Weights of a small mixture-of-experts language model, trained from scratch on English Wikipedia.
Size: 13 layers, width 320, vocabulary 16384, 61.1M parameters.
Below are experts of layer 6 (counted from 0) of a mixture-of-experts language model. Rows are named router (the router's row for the expert), gate (a neuron's input weights, with its number), up (a neuron's input weights, with its number) and show model dimensions 64-127. Each number is 500 + 40 x the weight over its row's rms, rounded and kept within 0 to 999. Numbers have three digits each.
Before each expert's rows: a language model's description of what the expert responds to. This comes from a sample of Wikipedia text that the model never trained on.

# expert 25
What it handles: Later fragments of proper names, place names and taxon names, such as -ton, -son, -th in Erythrina, and ordinal endings.
router:512484552498521540532565439550445500470461546514477472543455545432515499447554528464491516561493465424540522499547481486503491489516450574550570489521492485477502488500495553479486482527535471
gate0:446470522632505566565456487381554460380598515500523504473472544511527457570482465460594446552540526527489499488503513477495481529506502465496500477456501541515445439483513506518487526543491558
up0:472541485472503491558468501499440520474569484538541569503446507538480556582591532468507477583539521419499554587546582510546526509532493482504540560482503551493464531553458516460447579493494466
gate1:426487538465421482451565474557549438479519479424490576567415515477532538568480503491472433472467527513499520516533480562547517413467475419549485601470496468458511456585465517501509533464498500
up1:458438545549431512451524522546572456479500585456515541512430549448472470586487593490521495435476453534572523474471510497485543441485507460497502552470532463440425446548432542539513575471510437
gate2:475409500429515456554526557481560504528500545541457479509481491557515484492502437488480490523495502519512494503543493510539480506559470486472494488482483431490557550461456539439475502450523443
up2:476509536541463484449482452472507488466528447480534531535495549487498516476519538515512498462575509473504506538480432493517509477423448449548476529504505546498494486575470545539449493539465526
gate3:540491484521489523443415430464475420469467521541483487504499507515486527478468443429520526497508481440498571564530462462471464465521466529495536497601542445541551572448489524482451463578531479
up3:468488484436512478550526514554523566468562460450523530486525494511549501519543605580488436526473469531496445440492518519514575547473478470499490495400511526441494474513527427473489466496427539
gate4:477487516487430446464521496595518483471443523456521596465562575481524520462506450512463548543506491436460535481512420478482512470511451478484472613541492458478504464467472543578556463463574524
up4:501475511441445530522542520576552475485441510413523591460588511507504583484513496559471556522519518478527462501529479507470480430559513455432495547564510449517596526423550548540561427439541516
gate5:514452539508436514426523474471502480438549511555472514500517547460456493554553380402542490538496476471544482566524555541572530509406483486439505449505481536529407484497517479422540520439519541
up5:505567471478535477580492540514490504552429493457511500480466468546518513423474617612456548433489508531453522437452462442427489506600531514545490529514497477487561498496457518571457476522502465
gate6:558484523511568448538533487540460512483517489461514531465520420532443509528526541592443510508454474566553490470494525483476497534566539509524518523450518542474559517501494497497425507558449509
up6:433528492501426561448445532466569492538473496534496485548488584485551488494491456414540513519512530467468493536538495518512528479483468475466483488553485480532478497468498551495575486424561471
gate7:478508505524504471491461504489498445580447556534512509497523508492583394501521469476464523500505556518515502477555457499486481494532497412505437485493475566446489506538477538438519515502494592
up7:450479459510515490564467433474476462535395532544467523470520541484557436528536518476468490534521557528496511443552427502482460487545526438513455456514460510407459445563498572460490495536481603
gate8:476503492521485507489540482477478462507481546534539442514519489481491558476593457503512510582512456497502537476521501503515434422546479527557549541564523509541515576454524507444497518509477489
up8:486481517487520488511472559486511486472494476528443520562437497481498432496405513525503482453494525511542461571505535493448540545463496496468485438457434465482432413548475523535461484486550520
gate9:496495431449504468508540438596460436577467526430472531496535512512553519551543497479484462440492460487504495496523466537565469534529561492465507548457514410511572483450428432481498521466461471
up9:564495441513510516517462434461425489547531545451577553488539554506489510578459485533463509535491506535499446528497453445513511499570508539486477513466483386548528430507468507527499497477474539
gate10:507518474538513560513509541491522567443522505518528469543518524499555512512504508453477455441464529559613509436514499480471530480523587476493500548525442456516434548484418517470476547456569490
up10:494475501517467470527506451501486411532489449418511554439450468496426482494501464536514529560536496453433481591466504496550489517505435496535459454526530521524500505504557510517536467600458490
gate11:520489455464523485447555495487489481439508549476479436474519521495583507522526453438465498476548619494480494507437535520519500580546498523456536518466453528481558595544533524438538514438494564
up11:489521507521471513529462508579483487584444458533531523508496485473426517476449575624542547570464412555487512474494525422480507438487491460477481498530476499521476454448502489574434458538516446
gate12:460545498464451481480479505505554506469464528546473476487514482583512504524461539475493487495501489548490548552478475522526466476561520580405559479482459500457502536427498463473454560423485499
up12:500505553468532496487538431490437508540526518540472485503562484453522523533475459485455465472513526463401513475486560498544470512479468542503526444550506422497524538525517462562527482480524499
gate13:523503502482466483522501534503511541508483534503474424516456623467480517485479499440529533427538563553496495502529488486525519538538470495557492502475463555507493520524486586509516464519487508
up13:489540556516478534458574509482519512463445553532541425501501513475534476553511540472537538435454464559495514523475552519554510483403468618570559473488450509450475519519500519455489544461478516
gate14:444555488511479504461566508497525527553458525499495473468502429519500492506469524541452513598566493519457509535565560558495476521490512478539485507527454440480435490536459523542496392447502518
up14:531448514499497468547431483472457519455526514463501477524502568491499488482504457430585494400448489453549503449427412464502507485524492500494527490482534562504529539506537487471501549581523510
gate15:534563431478477511469493517521530553513456473493513490436504437529515486566420595461488515494501491520501474558518554561413495488545481486494488516468523439508490562506600447513494526524510495
up15:566565437477510509456468493499522536484417469477461488454473489524510487522422592434515513499558474504512497569507534531427531484534447481544480489496553436529481533503619500533537530527512516
gate16:489508511468441490556452489429580492516549535538498541491480503460513517491420484462466433488435524512485487494540506480470521476508503493487463477443501494419506535514503510516469530505476503
up16:452488438483529462530485449466573424542509544440493511493483559528523557415513451467500516442484502554490511454509567511489523456418527473417488526514512522508494470488456551538539505500502501
gate17:411541519423457516494525530482475485514540518497459509421461520456537539450470461476474507467539520447487511494538453416475491507465403499523469462471490551521579464479550461484442479480507577
up17:613464531555509445519466453511523551560482484460512540504535522532495492526495510502464556428534481470431450442543593518486580421479503512506440521537497452464491495525445552455460527453471413
gate18:471535462557456494442521524565492442484512473404525514600505451447438496481507577492460499472502500445481527524516461520519553462474478551522481500497497520491505518581481444543530411550541503
up18:479538505550557557466517458522518467455426483513545450527536526466447475489473484454431504511499544487555456540517447517526439467527460500512567498523513540462508546576530501552575515558490535
gate19:580470499521466587544505472535525541520543487432469509486564561474454462516523484469493505539460443539506546484473502503487444491488427554469526558485505504503483540513512515537528522499527512
up19:435488481486538427484505536459491448525461524577561477497428462497506541528464543532480477472544547494515420507506490490502521522509543455534461472501468476487495406495505540492450513536504491
gate20:490440562511468517501548524514418451455546466535528501511501558556474484518499499541531546493489549534444483525540495535497567479520462461504532543526475490512554482414528565560551469583522484
up20:567494427493564485446459522480499506463462532480483470441491490524463491451515505467500473465535547502465445459481498483500504591494527595506499392498581516470529484579500580478494509473505469
gate21:505459543489513545554476488436510474534542452529490491521473435468476551469451588417443422500547474456565591496500514526518536553475465577521464440538568463553421569502509546497485474468559409
up21:455526442524480454500507496561498511538504483519535468492504506503484486550481568479443527504549550487463519455543468521508478443565537461500474527521458513525490497469498521516436514458498459
gate22:526546494460495494514498513555457526582438519512462467496487532474441473476499524460521477537490457493526438448521539473491481542489525511462564458514490488501554515497484502509515464499437471
up22:519539541469492522478481507494506536563516505510438466491484557510443489484457552470519490496494466498526475457542510504426473575495518526499512491513482488527514512528462536462470512529468529
gate23:496527541441508465488503539492516488472489446517523528490476495521510514494511518509507462498497551504499439442518493540474485451519550476508491561525511463441483455548460496454540473488544420
up23:459489493456433526459513589459554532466518495580537434542483455547476552457500552535497567454466469469477530542510476595596487463514484475524511561582459492509512487484418502471565489566593439
gate24:535531529449489527497540465491444494456536545453466550465480551528496486482528435465539533476532519473487507459503486457451544465480542451537466529480455499450562431487557540515559458499501572
up24:479454438522501490506491491518566510515479406541547449554541469495524515529498564577480462548422477507479483508528523562556465553530484535421489501547551500507466594509449487463498535518501446
gate25:503496581502473470441538517446463572455509465472458586552437444500490536481494487538578510490489470533498531512536606459520531508478457513470455519500478507537435517480487490476490447480414498
up25:462465521570534462476541519459407532418477425425455617532461491512463510455449462519540507495547463528492545546549581457521503520518475494511475463554425520540439541481521584543513457482450401
gate26:514510483536499524471516533617487513513454520498475397539487502548540484489467589491461541438478529485522467460526518498493460382466385447523489521540490461517483593478483503476619520491585488
up26:472550572510489567570545460466438519486547464459507520524455504448477483502459391534507505547449504405505458500532492513470519537458507560507566500483472542452574393522480459490464516550459514
gate27:581502570521521516487554465445464522526470466476517515442487469485491494534577485584475520514601505403477545503527529463465453510518537469417483475551451546530572461412509532544580419548556534
up27:542497427463457506493463517543567453487582524543420515559456540514515485476441500466513452471420523600534460550489475553491513500527508545546530564436519473446463561567499497480458538468525444
gate28:470498456527453508448558591491382573496505492504485481521528452430539484497434446517546570532474527499497528462483501450462495464511455399495578562550457539512402506452517476487410469518467606
up28:420450564496515467538476504479492553540525498527498480501404475528468473504565527516475499527502510482445484428479464531487541571456503570442485538467503470450578470544456485491513520532423470
gate29:624558619477445434524505499468480516497487506461461444524514518514455495499454523465542509490501547513497438523480570502529472488468570450505509475496495463572487555482473555462564504494522482
up29:471489372538603508479535464539504474484511434520552553498523498497486432515537531488438459531533450472511528493485484521467478556515449552532453473470523466513476467543544511499406521479501524
gate30:471529563489422522427509516472450529535548495411510459523531406546525535427414458531546549539514507570489503481513423475388411477471429505548518512456605475490607448445552459557502426580484526
up30:549466518437569504517483551382515512488468506527442563461443559469465449467472502487486438497491524505464442495446556481530548506447520427476498475456460507467507510507476558527529595394455469
gate31:547545481491501517492543472425517525492535506543468488531526530450555509517541454553523530503454429585517563486492523437550517490554525514497480496500496467507502484482470536560558492518539506
up31:443514493508490480522442530585492477517451510447506517465513456521442478448454515456475502544533552427479437513496450570471492531451540485533547482542508571484482492480495485454469503495452496
gate32:494483550522483514561502433551492449472508435481524496516483477498478535563466523451530508588523452521489467575454516467471517556517590537500510566507595476500475483513499509510541519492443499
up32:472524512542479544572462439604474466450501417447485480516479449501469497551437535481525503577468412486486502570483496456468511543515557557518500534520571492499496481498520484554491477518441478
gate33:494534471546535508478565517503435527485489459515467527571506543525442461496522477498517596526497502566509414527605559509499492483492525443553533429432460499434527529556478542496518497525542493
up33:437506437525443496437466483441546513482479535425482491517447501499526555514510483476503462501531437502487556517420532481495477491461484519525529519590500505525413463453430457500463554525489506
gate34:492498477520490512470490441499508436616478557483432442577509497453558443469484509424503478433551512505526603469456454469446458430522432577500483497514579515433488534483496445539494476464515500
up34:466528581464483522502541516565540505547461541552505506523509455452428516473479561523507532469478528558457422515532554530561486493517461533513511470469508457466463423543518475508456572475516425
gate35:555515530610475499535470480463537507472453495400454514519514484445497504473498465508508528480502494545481431455555473424458528435476438486550514515454458534592541510472416521523529456529479536
up35:431485486392539494507532468557490505557494482622574461484502522532509530484521519487473491528513479474492573524445476621556472554531569533455480545563538477456484462483547517466469545475523492
gate36:488504576433441480560467527543528541555559476497544508499575502508486407572512494484469450470503456478493459486491490487507481598496504526575507524541429561553567419506484528498540409484459436
up36:483499432552569533456497519444497456484464519483462508499430464457509565429523500554511554505502518520520535523490462508468466412525509449444465467447581465424452524505529449460492589511528534
gate37:657505579525540455537460488478472493534449505434514531519510531529519481455474481447504521492536499486479525556502517433462499470479440569530484457506527539478559471544432441558558492568473518
up37:541526518528555508592622499515511394518458449531514459530498456452453517493483491535459555521440479441526521504518532514534517508441541497529585456485457529545445497487511529499484559465485475
gate38:499521574458430462449473449515505506571421502442514468467533497475522588525492466528466470521474500535490486452524437498588507483502474492545480529549485484488521503491507460472528513492576582
up38:449486414492541483552554521555482491439568488550515531470500479522502441483507518478542503494529513524492530516473546577515482526549564496488503477477495505512451508477495527539486480458457469
gate39:587465476489489597479437433463465507508601426541404535595503432484469510562454529459498489447502474516457521531481516517532490491504514476562479499527547468467538509464549440529400464551514481
up39:628492564526488471534504468487508519496498541436496468533479537545480473503481431465470495512514546519514490542515560486462571551578479506524601572492464453557480558452459549480611488440496486
gate40:534504478465505495452455457502514483476519523531475487468422500457452525520522465482515429451540501462492535519520485499503479565561471519545610478486546523543520491500492525429541458429580531
up40:494479529558468486559523536495529519538503514489500529517575513554525512483464566522463557596468493544562474489545510493472487436456550455438434512504472463462493525486500476563468476582446498
gate41:511435493499508496469526494533533513511489599473518494531442567468471522472535505569553560549489578551538543510548514544536484504514426446528518487508438467411519389458486529430463524493502525
up41:524589499525484464572489478473509489472528382478497478502561473559546463524463496464474471479521417468455450417506475464430516513518565555479476501478602534618466558545471502564536505511492490
gate42:525451487484426479556551469518513449509514485532482495462467526502475504555510517615473458526520520499585532449534538464500480590452471585499558544490524444511566477520436462468441486505524542
up42:452541475535561491465441524477470580476508468427489486533511456549481550438490497429525564443484491482393438572482506483495520419605564425524430445514444537507461513521548541536553514479450469
gate43:537523485401541523468481492437489557480493490565517448509431520448562492498467511438472462489547561455557506437460437512532474511497452521476501431485510505523530491516522555515493456490525477
up43:505468487607461519516546496550470460494508505480516592524540544527494505561570414547544556560461453583498507527519572375430543492547534475528486500512527508491486530524554489462509550491469541
gate44:425531484422565459531505454527547393471512488484517422515492506514503500435498514457563462497479522442556471523531586477541535536514528442490505540531469383494537480503549534452475456472519549
up44:392516496431524479536525466506528428519491518488531423472472515499507478428490481446548510453471526448541482495501583472529513492521501426460514519541471374507533504496569545453494453496492591
gate45:522566527509476535554452498538568469467461530491494545534500527564476525520421506486441495508481481417487487543508487560467505492496474501507424517562514494489574482476510527554493491544474478
up45:533528543470526559533491502456509464489475476533486560524504487526444510491443578482447504506440517455495528550438555525457535479470489548518461518543457507503551471508503516529468489561433443
gate46:498511458423533577493584527489526488505546506509442529589515535567472466519403582454574481550353495445471475478472560539558449527457443564447501506431619513509524538451502497521467449515504496
up46:482495542594441425518415507480467491482450536465543487435472485472533527506577447534435517458590503569559515499527431497446494475535550446554483447527386460490478451546523501470543531488462462
gate47:463542490447482409505463433509514505530467520557481567536479451506526465546566531436512485490442564518478523518494536548478501474482498467565512594432519446492515435466512565474490489464485588
up47:463602576481505400504488479586538491561463520541533542562492473466495502459527504497461471487472526542439473532510540531489521463495538396468560570466568479470570505473493553526489518492493573
gate48:485478520515497514482455469596522437442466518530576557489470470533471480452531498484450515540555500460424522530505550546560507471520522544503504548555517521516545524563515471531434585550463490
up48:509511474464523464516550535409546562547491499497455411504505520456538539534489526515569507429479499554581502466508458458461494492466480433484488451453456475471451458436469505427559449442551498
gate49:468445476591560555507551508531429522533501500467531488521478564498500428515512482451517513499513502446469508473546485487475512431488489467513536546472435548496545505513458476519559499514489505
up49:485485486478530523440479485448528482532478530510538518529512475428512488493494479452446504426529598476466525495483527494520594586484507470449437476479533536514441540497511486505458482517482515
gate50:525481438506523531372478475468553577503521610526530471558527482528529540481510514492484499485542511515485502512539447465589447520508499491487493444510506496556524543540472486491518443525529496
up50:469528545501496463576535534491445460515509399482486558465466519460520450534511476481498512507492469487517485488491536546415545475457507507551495547483464477473481451431543492468491565454500545
gate51:532509536477408486476429508429559493477450533506474453452488521545452509464524429449493477485550548434460518478488509547505515507442417508494502550544459564547463407444421478483556494471505517
up51:460527434518537490490608478502461532526486488517515498514470501435542513519495609533488502456483470511528502530538505467498475444432543464468460512425546425481478572509536509510425467506545436
gate52:516539500489557522465519502507556464456476506534503412531512470524554478497425460515565513520506526454466523499515448549567419490423520470476503489519463478527487473478469495476492415445553511
up52:509539392491545538465516494477447565500482545442510491572541470474512504502504523545448511525520547468543473434554481514521488515473534467552451568475434477460548539505512484502472478513445436
gate53:511525480494534516487531489498521489523492557514528509476542524459484488510492536498547472468518445507493485448482554486505516538424468543547507466474440492535553443517535502534496482496563496
up53:471533483551492487546535533527526462539422510463505614439521514396490530534481491467472463450476477543475520506445490489484529489455482483486491438499478461456620558511437464550596508500535439
gate54:480575477619597519520514510544444508523575477520525467501447542520474503474538483460527593436521471552545519559471383444450566506529485525506562582531501489463554496431500494511529443512485507
up54:482453561404446527513538415467614459466497522428450576531547471542558519608504546540490409593471509451440456526589561465576494494476496502447439484559526545508502529531475475505521562490560452
gate55:540484549528531527544606518531469519467543459494491462544534393508472458485558494595469524551505500483514430507430468460468514455496516551548517486509539493545550462506491503498517465496549478
up55:453496437452483464464385488439506505513457501465536530474506563489533535465449532479521527418503531511492549522552511556498481516542495456439409520555475559453414564478515476469475510480450509
gate56:494476597447518476479561530481491485507542475497555427535580506521478451472452500532484479494494466500537466549477478515517474559513518515572569423477539552483565513472569527500480511523478507
up56:526508576447515452481556522460486496500578506502528426541563536520507452505458507489489491470500470496559468517520450539502459564533506545580541447440552556496551505452566506477461504512489495
gate57:486598517556491505435476474515540530466529554487557544523511508460416495372465471464526494419499492495471518649439485483549534551489592459525588544518477528506525506470508576485499509476476490
up57:512477433531501462509509449471499515520555509462508518491472459472530516503485566445463511473600477514541484555506519506517488430491516558475479459505564535524507526486517416532406466507466515
gate58:506475509485449431545526464538442553509445514502430466543539465503459477512516440489511455516503550465506503477552488548530449527540509448462459526506520530448505490488502520504538494544442476
up58:479538514563561567491481506467436420470521489482509549504456478449488430495412520519509494503511563468489481502512487499504461506456509503535474532514492492478549466435541481471461514586495562
gate59:527467512574504487548511499500458489463480541598428515508446506492491470454529486526581587491529457506524480496470488482441486524488487485549518530437462487434521386545513520461503508517594487
up59:477522501400475513423490553521534506536469468468538488529536514495466521528477522459396433521495497520526502525494491506641519508539485532485512487501525488574474567478502507523475502505428507
gate60:522496521523476573430484521461465490536517541505513459520477511489437554524517521494507503396539565568446529450468485456564561464481483496540517582515490502477493504508449458478507507528485536
up60:559470576523498552437444498488476481540528504549516450546511494573430563530533543470507512417510538520423487448523547480551541471497498490507527585483522483504450512493532439482515509539508490
gate61:439462587492495459446494538558521475461527493518527493511482537533472472458497479485502504462433478468515508548556500446538551501548537498557580481462435528494499431472535442435532552493506484
up61:512477552502505524574533466565448461443617436436554606455503534524494548497498507405521461513446501435498447517518500472530606531559547568470527532544507466500528519498480477525506511512536496
gate62:543526463525504545518486459441455579463485512482552520470552534543575527539486566465456497522547535511527540483576416507530508486451436565494470483524458490592503474508466416559497520540412447
up62:432550465538503501483560536541482506486459587495548463576416472594502519570530589506546525470384567503515507500484504571425411425507479483548534513479458482560518574521511442467446546493509468
gate63:524558528485536495441473487535478505425529451487537467463521453489520525431462503533511516418528506539507534451603481479473514523528563485544462477439500523554498408515472508468539485497515555
up63:521503517508488539465457490564511528462508544449526491482548482526484452460511523511468481441543488497495497421501493432466571464500494481524509441515515574468466430469517512479508546533461528